python train.py --n_layer=13 --d_model=512 --n_experts=128 --experts_per_token=6 --d_expert=32 --d_shared_expert=128 --activation="swiglu" --moe_layers=[0, 1, 2, 3, 4, 5, 6, 7, 8, 9, 10, 11, 12] --router_score="softmax" --normalize_top_k=false --routed_scale=5.2 --balance_loss=0.00725 --balance_bias=false --router_noise=0.3 --router_cosine_scale=20.0 --init_std_router=0.0192 --lr_router=0.00122 --n_head=8 --n_kv_head=2 --head_dim=64 --vocab_size=32768 --norm="rmsnorm" --norm_place="pre" --norm_eps=1e-05 --positions="rope" --rope_base=2020.0 --rope_fraction=1.0 --qk_norm=false --attn_scale=0.125 --tie_embeddings=false --parallel_block=false --init="uniform" --init_std_qkv=0.023 --init_std_o=0.0 --init_std_up=0.023 --init_std_down=0.0 --optimizer="adamw" --lr=0.00087 --lr_mult_o=1.18 --beta1=0.9 --beta2=0.98 --lr_head=0.00519 --grad_clip=1.0 --warmup_steps=498 --schedule="wsd" --decay_fraction=0.672 --decay_shape="linear" --final_lr_fraction=0.1 --batch_tokens=131072 --seq_len=1024 --doc_mask=true --z_loss=0.0001 --train_tokens=613600000 --steps=4682 --dataset="wikipedia_en"
Below are experts of layer 6 (counted from 0) of a mixture-of-experts language model. Rows are named router (the router's row for the expert), gate (a neuron's input weights, with its number), up (a neuron's input weights, with its number), down (a neuron's output weights, with its number) and show model dimensions 128-255. Each number is 128 + 24 x the weight over its row's rms, rounded and kept within 0 to 255. Numbers have three digits each.
Before each expert's rows: "gets" lists some tokens that make up at least twice as much of what it gets as of all text. This comes from a sample of Wikipedia text that the model never trained on. Tokens count by the router's weight.

# expert 4
gets: "\n", " in", " to", " at", " by", " as"
router:083101130175101125121134100119062136120124099107109115095141185142126122111158147125110184123163076117105106109128126180167137152098098133099130112128078101098105147132144116165111131098120120124088100160106123128110082152118109129135136155112163135162120091130121122134100146137127170058126131148105155124141111126134161117134144135094127114123117115126087130096130137115172150094099
gate0:157141118102163135166130114138136130124115146128119105125137133118095110111151116148089121159158147112156132126119130178158158153157121098120155126121130084095132134192126112106121139142115141129129115114158094130080116139135141127143164067133144102133143124158156118178084144162107134126143129172142122072141137135166096113092167118149123128127123136114084159119146142151135122109122
up0:141119141116128132159134121149122144153119144147113096121147131122088117118141127151079154126165172104118153126134116173158155141104133121133168102110112107100104107182120083129126141143138129134119124112133105139060118120102167155132102118126171097141135121147120095135091133118104162104133110163129131103155133132164120166107134145148154111101115133118101153108171137172154142113132
down0:130119147109111112100125129122141127096132140099196152125150127102119096126174136147142094141135143163166080096139113128090114094115154126117143134111124148146127138156134113119161100122102121161110124145086087109127155128083074059142135138106179136112078114100139113090147089131131091145148120138111147115102130157133146147132112135147146145154159109138147135137129100108144119159126
gate1:123145102171147102160111150119144154135128140093160130095071105100134128133107133153136116103133158120129141153094128107138089112117141126146101119124129072097167117148137100119144106148158115113157087101110166124100147113166128148138076079146129129144131128140140166154132146133137154135119140111104154094135138073169154152122132093113131124119129159110175141135145063104135145154123
up1:151127152098153128102117169164102090095120155157102118147142099114123101171123151132116113130164083110166099122173111078142107106096101147163186139156101104097140113185179136148126132150130107108109185122112135129122170128100157129137086131143109121126132155140104138166156147182130147131118107125121132142149142158109145122135127106131129150132170130140097110134155112117114123129087
down1:093135111121125104125131132149152107092177132156153154169160121134139129120108105095121118104149157154108166115091092137119119150112159106137130107099114158130108130157063139148144140146150134104116109114087119107088113104149096147137137157120167118174136147122124114098146156126132077103106157149099110071175061107092082182133157156100146145161132100123111128133125128150149124143167
gate2:119133164170133117119117121121126140182115117142120140089107178126136143119100121110135132182109153127144172129158127118153122163104094114128094137104115113127081089085106114111122109080118129180134122131101160153143161162146132099151082113143111125127144104086110129178130135121072160140135129125158168128095107122151122137124144138126126135152109141112105105130133159114101148123153
up2:140134166166130121127095126131122134190108125160105125091100154138117162100109114124089141174123141124144188143157150120153142146115110100130134125118122127146106074084123136125092093090115139161140135130131175162134126142135123099117103094117094109115130116090109137144164159109063185125136112125152160146101086135146139120113150152128126142137075146119108127129138134111098135123179
down2:142176150158141130177139092114135156110142134122140094137116183115117102141138129122129143136132157156136122129129136105085121158129131118133124096124137086129119128151124094090103112083139167115131111103110106145146108110103128115134145114095133111117121105129110155163144122159067121133122113116154105095123123092134081144087123114113128144178097181114142099139139129120119136098135
gate3:095118125205141111108160132125115139149107117086089116135132171129154127108124143123147139138155146095143113140103141114114103124117103149131133102140080118103187167133155171163117125168168150116164140142117152119149137140136170140156107174115150108105158081102096141158135157133132119119097143203139140124141141119134114126168139115104141146140154157136127139098133138139151114160107
up3:180130120068101139120088143132156122123137127179140127096124106137089099143132125129120117092103094163124157090151108152134148133130145119126109130125195130150112110108090096108147103107122121136103119069143142135093130114129099083100147098133088163164106166147161151098102109118134121111143124071098159138135103161150137142111124128131121113118107132172145108136152127108116141112133
down3:152150147158150116151140121101136146110114146135094179102122168122140130150150093096157160135110156115135142121110159095092108109185155135143112138127107167137120135125104089142106148126130121134153099140188127120143151171188100147178118129150121137168129100118159138131108159139137169113157121116130122141118152151158098134164142120118104112182134121122106147169145125137166151121161
gate4:104119122134119121141115179184115146114113145090106105118165122124160140170087125150110115118132114122140086123154138167119135132101139146121144096114146140127107105179093096132161111129133096106094135126118153133114126134109145123141121127151159175138129137146109151087115165139119132119092117124114119111140150134131171194101113124133142129115134130164105125093137095166122142131127
up4:152151160116153114128113133151147083143145118135089118117161149170118139098175148136090180133165077127149149134143120128144135104120123173123151140124153129183110103164136125107104116156090141118101110139130091142094095134121106126117140090116124122085105121156136109147123159080081102178097138133141082130135104177126133121117178164144159083116154120140105163114170138149136181117121
down4:109145144158113158084144107138122133122131121091142147156168116144072144132131084099104182106102123147123120088124092147091125115093125124122144096140099140138130178122092115108158087125118151179143129109118139104125148132116137143100137123115134167131145101121117085148150122138078136126160169108152126110108142168151110160111141107135150109150156114121119111142122110083142107165119
gate5:140102187150177156113144139117109148132112139113138132136108107169147132115151082132103167157145118075143129095118109119114135131121117064129138155130099125130097142108131126162118164141130125148138128105125111113155115107092152141148134095146148080121131128116134067140185135131102128141142115152124151141103139125148150169124143066139129109118110129103158137153128140109113114152099
up5:150174090101080113137077141134147070121118112143141117128162149102119093153077176120136122078146159161165118108088145134132084114119141178126136140090142131136170120171124085102133129138165160089135149139133140136051133125133094119099120169124109141140111127142111168127132122106151135127116139105113080134116126121101135107151124161126119142144136182173111121116140141145122157095137
down5:130144131110140149149131134179125130117107124124113118107132124136149122086134134120109139125133141073152153119143108108150120111154138139150165147099145121111109120115123139154134147144104117111116091148154125151123100106179153154148154133110169130117080112127119107086102125088142157137117125108169136132135125136146124138133096164092147068180133127135147126157139194129139119088156